python train.py --normalize_top_k=true --rope_base=1080.0 --init_std_up=0.0422 --init_std_down=0.0043 --final_lr_fraction=0.0 --seq_len=1024
Below are experts of layer 4 (counted from 0) of a mixture-of-experts language model. Rows are named router (the router's row for the expert) and show model dimensions 0-159. Each number is 128 + 32 x the weight over its row's rms, rounded and kept within 0 to 255.
After each expert's rows: "raises" lists some tokens whose logits its average output raises strongly, later layers aside; "comes after" lists some tokens at least twice as common just before its tokens as in all text. This comes from a sample of Wikipedia text that the model never trained on. Tokens count by the router's weight.

# expert 21
router [151 190  81 173 168  92 157  86 147 127 136 144 123 154 123 159 112 105 152 144 122 149 139 120 167 148 103 193  87  82 116 168 138  99  58  73 120 118 165 191 145 128  93  99 101  99 113 191 163 160 101 152  95 176  98 112 136 181 117 115 156 134 100 145 129 147 104 176 133 113 175 147  75 174 131  95 121  99 193 140 143  80  53 101 174  79 119 181 184 131  73 137 129 166 116 137 183 151 116 122 132 119 155 115 146  93 132 135 152 154  77  81 118 123 134  86 124 183 145 150  81 168 152 122 155 147 128 112 143 153 169 123 114 100  99  86 102 132  95 108 177 144 136 147 171 101 101 152 150 103  78  94 120 113 110 103 162  80 161  51]
raises: " Conservation", "Natal", "electric"
comes after: " |", ".", "|", ";", ").", ":"

# expert 9
router [114 108  83  89  83  78 120 171 113  94 144 105 116 133 155 166 112 134 129 166 118 118  90 145 166  57 175 164 144 188  79 106 138  87 121 168 191  67 143 158 169 142  78 143 136 107 146 162 111  94 129  89  95 128 124 188 109  65 111  92 129 124 188 176 154 123 172 178 143 135 149  93 148 122 157 207  76 148 152 187 110  49 157 113 136 116 124 111 105 143 119 152 109 114 183 122 136  91 119 125 183 101 166 100 117 124  91 170 147 112 123 133 112 121 141  98 121 109 127 172 115  87 155 158 107 118 104 108  91  76  89 185 157 169 142 178 163 156 129  90  95 117 160 118 146 104 126  94 101 131 161 110 163  61 137 160 122 142 136 188]
raises: "\")", " Success", "?\"", "depend"
comes after: "9", "0", "\n", "8", "1", "2"

# expert 38
router [108  62 105 132 155 138  72  72  96 142 140 117 114 116 116  88 102 154 134 153 105 126 120 125 110 167 173  82 134 123 137  86 153 136 132 100 138 111 179 136 189 128 154 146 130 129 148 127  87 150 120 140 105 142 138 142 140 133  82 156 193 129 108 132 101 128 137 144  36 106 112  94 117 179 118 115  50 159 141 195  91 164 113  63 133 183 150  34 159 124 160  79 105  82 149 104 126 133 145 201 119 144 142  67 182 185 114 135 109 117 120 175  79 129 109 129 166 126 128 133 100 108  75 132 134  86 133 134 121 185  75 160 162 160 103 126 109 119  76 143 119 144  71 184 137 100 163 145 116 136  84 102 155 114 147  70 109 179 140 102]
raises: "oma", "ali", "ida"
comes after: "0", "2", "3", "1", "4", "6"

# expert 13
router [193  68 157 191 104 125  41 103 126 116 149 162 169 150 153 139 109  91 107 136  69 128 124 107 127 112 101 116 106 171 115 110 113 164 112 125  94 109 142 143 100 190 121 161 126 141  48  82  52  85 106  73 114 139 161 129 128 117 135 109  72 176 200 127 170 155 164  90 145 110 120 107 105 110 166 148 124  89 100  72 132 149 148  88 106  99  81 154  81  94  81 165 158 167 105 144 108 137 126 125  60  94 142 112 157 155  90 116 194  72 115 130 153 120 145 133 127 119 102 118 101 154 142  82 154  97 173 165 173 122 129 134 124 121 130 155 152 122 118  94 140 131 135 138  41 152 159 122  84 140  96 212 128 138 158 141 115 102 140 129]
raises: "had", "Species", " Islands", "hin", "ah"
comes after: " ", "1", " (", " Year", " mi", " Born"

# expert 27
router [ 97 181 124  92 137 101 141 167 173 144 159 125  91 147 135  90  87 138  78 111 113  89  94 197 123 154  91  96 128 166 101 176 147 118 138 148  90 153 187 134  68  78  97  72 151 115 136 123 129  94 109  74 143 110  84 122  95 101 162 121 170 104 163 157 117 103 114 131 111 135 183  98 200 105 144 107 126 162 106 133 111  93 185  90 138 159 124  64 151 128 187 178  95 131 137 141 152 188  63 117 186 143 105 132 134 116 193 107 124 138  99 147 132 130  96 106 126  88 141 107 117 140 173 131 119 141 150 146 119 117 110 115 117 101 129 153 129 147  42 131 115 189 146 167 112 191  84 158 135 144 150 175 133 134 111 151 169 195 110 209]
raises: " next", " first", " company", " ", " country"
comes after: " of", "'", " in", ".", " to", " on"

# expert 8
router [147 128 144 178 118 117 140 119 102 152 112 169 106 190 164 187 140 135 121 144 137 178 167 135 126  90 137  82  83 133 121  88 187 193 140 168 170  87 112 154 107 140 113 130  90 127 111  83  98 165 104 134 165  45 131 111  63 103 142 102 126 112 154 156 157 108 128 133 183 141 102 166 150 133 153 113 126  84 162 120 125 126 106 103 144 114  99 139 137  92 141 170 102 131  90 144 100 140 214  96  90 119 173 107  87 167  89 126 142  73 150 172  54 112 120 149 117 103 128  60 112 109 111 130 159 107 130 159 169 116 126 162 102 113  56 160 176 129 155  88 171 145 152  93 114 165  67  50 111 148 116  86 187  72 154 143 115 100 118 110]
raises: " statue", " respectively", "ğ", "athlete"
comes after: " ", "-", " (", " a", " de", " re"

# expert 23
router [218 147 112 123 105 116 123 156 156 159  92 154 159  93  80 150 114 164 135  85  78 150 107 133 124 154  72 162  93 112 140 144 136 144  81 159 151 158 139 159 167 112 123 131 137 172 148 165 176 144 108 108 196 175 143  70 194  30 199 186  58 101 155 142 149 105 147 125 105 128 119 106 134 107 102 135 143 125 146 116 140  79  85 117 122 146 126 155 127  73 120 102 158 128 132 181 111 113 105 200 123 124 134 132 155 133 103  50 209 100 101 183 124 147 176 167 149 118 104 181 102  90 139 123 127 127  90 119 162 131 132 139 124 135 178 171 149 125 153 146 125 112 129  84 164 135 158 130 100  97 127  88 113 173 150  59 125 126 148 113]
raises: " basis", "shaped", "Construction", " garden", " ritual"
comes after: "\n", " (", " \"", "|", "===", " ="

# expert 3
router [112  83 124 140 151 174 122 165 138  82 128 130 160 106 141 151 190 139  59  77 120  74 138 133  97 134 131 134 105 119  98 174 159 164 164  91 110 152 160  98 152  84 178 121 128 100 135  76 176 135  96 129 129 151 102 101 128 147 147 150 130 139 163 130  83 171 152  73 128 101 162 110 137 123  82 121 126 116 133 110 121  80 129 161 100 116 219 127 126 120 141 157  64 133 141  95  98 171 118  82 156 117 155 135 180 140 210 150 192 149 119 140 179 150 103 116  71 130  97  86 176 151 154 102 119 130 131 187 119 132 137  94 132 135 191 172 183 134 128  96  96  92 116 119 124 120 195 165 154 167 138 220  91 190 108 165 111 142 126  95]
raises: "ll", "ol", "elli", " become", "rt", " represent"
comes after: "\n", ".", " on", " due", "ed", " used"

# expert 40
router [ 66 149 148 168  68 106 144 123 165 156 177 152 107 152 168 136 100  82 158 105 148 150  77 157 114 151 115 175 101 134 193 101 150  77 127  84 137  85 158 192 101  70 138 168  97 112 165  99  65 110 139 200  98 135 154 186 188  92  96 120 123 104 107 107 122 135 123 171 119 192 123 137  76 136  97 118 117 121 102  82 147  96 132 139 104 178 189 166 194 165  82 134 113 156 135 137 173 152 119  96  89 145 158 110 115  91 115 186 143 158 147 148 131 128 144 106  61 187 150 124  94 157 130 124  85 116 124  94 140 152 151 115 117 129 142 124 121 118 135 109 143 138 117  69 190 113 152  81  96  79 132 113 102 183 159 117 106 137 115 179]
raises: " Actress", "jun", " Authority", " mater", "ă", " Attorney"
comes after: " |", "0", "9", "1", "3", "8"

# expert 6
router [220 129 131 129 150  87 136 138 133 167  69 128 112 135 122 158 157  96 144 133 134 114 209 128 156 175 145 126 143 134 130 148 123 121 212  87 132 156  55  84 153 140 164 110  94  90  71  78 116  75 138 172 102 115 116 124  68 154 161 104 120  95 103 163 178 133 113  84 100 117 129 166 168 132 119  95 122  61  89  75  79 107 146 145 116 109 118  89 161 108 190 180  96 135  95 165  83 108 100 102 153 123  88  88 141 137 162 123 122  90 142 131 106 144 147 112 158 149 100  65 150  98  91 119 122 185 124 144 100 127 116 166 173 148 126 171 154 100 108  81  64 150  81 117 116 170  65 114 128 159 142 175 131 146  93  91 132 123 151 132]
raises: "ground", " TKO", " Yama"
comes after: "-", " the", ",", " |", ":", " of"

# expert 30
router [156  88 116 113 118 118  75 140  79 181 181 104 159 121 169  95 117 168 150 174 149  64 141 151  59 167 117 111 192 104 164  84 111 168 111 134 108  95 155 134 129 149 157 138 143 196 104  65  96 159 117 112  80 126 136 178 140 111 135  70 118 160 100 152 175 158 152 125  87 187  91 119 112 159 180 127  64 154 143 127 115 118 135 130 140 189 153  89 149 191 191 101 102 146 176 150 138 130 189 152  94 148 134  95 170 121 108 119  89  73 155 162 145 160 143 111 122 134 109  93 115  91 109 185 112 149 188 168 111 130  76 137 148 135  86 104 118 138 122 104  97 141  81 179 113 150 147 113  91 103 127 115 123 171 134 159 112 181  94 153]
raises: "ious", "’", " artists", " people", "'"
comes after: "1", "2", "3", " ", "4", "5"

# expert 42
router [130 115 155 163 155  73 159  96  90  68 155 116 124  93  62 106 152 124 138 135 131 110  72 166 145 120 119 144 105 110 196 204 153  97 101 149 135 143  96  83 106 115 156 123 100 150  60 149 137 127 120 110 119  89 162 111 152  78 188 110 189 139 147 126  61 138 107 160  86 150 101 148  76 158 106 110  98 115 165 105 168  81 142  92 130  85 143 150 160 122 128 135 134 130  96 135  61  94 103 194  93 104  70 122 144 116 112 145 128 110 124 143 179 126 133 111 102 133 139  61  67  74 128 158 109 186 104 143 135 166 110 116  84 144 128 117  79 157 135 125  40 157 107  97 141  79 106 153 119 129 102 144 153 113  90 170  51 124 133 159]
raises: "|", "\n", "-", "At", "==="
comes after: "\n", " |", ".", ")", "==", "==="

# expert 41
router [135 176 124  81 179  61  90 123 124 127 102 117 110 164  91 140 112  88 175  99 163 126 185 137 121 200 121 126 104 100  95  94 130 125  82 136 129  59 171 187 127 171 116 144 155 160 132 176 143 172  75 131  92  96 134 117 167  98 107 148 126  99 120 160 111 203  94  96 212 104 122 136 103 100 128 103 109 172 131 112 125 161 117 121 159 145  93 125 174  95 131 157 132 114 100 201 156 151  97 132 122 109 174 128 117 139 144 158 125 146 145 100 119 102 171  71  85 120 108 135  77 135 108  98 136  93 189 232 132 102 122  97 160 133  92 114 130  98 200 168  74 127 142 129 125 164 128 162 162 152 129 130 105  91 154  71 147 159 107 123]
raises: "gg", "sky", "sk"
comes after: "|", " the", " is", " as", " was", " with"

# expert 18
router [106 141 153 133 150 206 108 127 120 103 115 128 105 150 172 166 162 138 122 149  87 116 102 154 166 135 118 116  78 154 154 131 128 184 109 174  96  94  59 114 115 168 151 101 136 105 110  54 117 115  83 106 135 116 129 156  98 166  96 125 135 166  61 128  95 141 158 147 159 174 136 148 153 122 170 161 163 142 148 144 154 123 144 120  74 196  74 149 138 149 122 142 113 151 116 122 136  62 151  70 118  93 119 157 168 115  69 143  70 133 203 194  95 146  43 134 132 121  97  84 179  88 157 128 154  73 195  80  94  78 136  81 108 174 151 154 140 120 154 164  90  89 131 157 154 111 139 120 115 116 147 114 114 102 172  96 136 136  99 143]
raises: " a", " the", "ment", "back"
comes after: " to", " a", " the", " and", " was", " is"

# expert 39
router [ 79 163 148 147 148 112 128  81 186 149 149 144 188 161 156 139 123 101  60  88 125 176  66 177 104  81 109 178 104 116 140 158 110 101 139 104 106 103 121 129 102 124 114 150  86 169 117 104 174 144  61 123 133 129 169  97 167 140 113 172 113 119 101  71 119 135 125 174  83 112 104 170 150  61 127 117 151 116 165 111 105  81 158 153 119 116 103 198 139 142 131 182 178 105 119 144 139 123 171 114 108 167 151 163  99  63 138 147 110 108 138 165 151 102  99  94 152 199 141 148 160 131 149 101 163 156  85 154 124 103 168 117 105 119 120  63 124  94 179  94 131 118 112 165 174 165 111  70  90 120  90 167 106 126 156 147 165 105 172 206]
raises: "roll", "looking", "face", "connect", "tell", "coming"
comes after: " ", " |", "–", " (", "-", " /"

# expert 20
router [175  93 118 129 184  75 137 156 129 169 121 102 143 145 159 177 147 129 162 114 151 156 114 130 115 182  52 144 119  75 108 131 158 140 115 162  76 155 145 151 127 122 135  89 152 114 129 163 138 106 107 100  83 155 141 126 107  97 168 147  78 210  95  85 119 109 103 102 138 168 129 183 185 157 165  91 157 137 146 115 163 109 121 113 179 147  83  48 160 185 133 156 126 193 116 140 118 179 145 147 168 128  99 138 124 104  85  76 169 103 120 132 124 128 139 139 139 126 130 127 145 141 130  32 149 128 150  77 173  89 124  91 107 160  93 180  93 110 158 132 108 112 115 107 128 201  62 173 157 102 120 155 152  90 147 113 134 188 112  87]
raises: "OT", "align", "ease", "where", "claim", "DST"
comes after: " ", " S", " A", " O", "S", "-"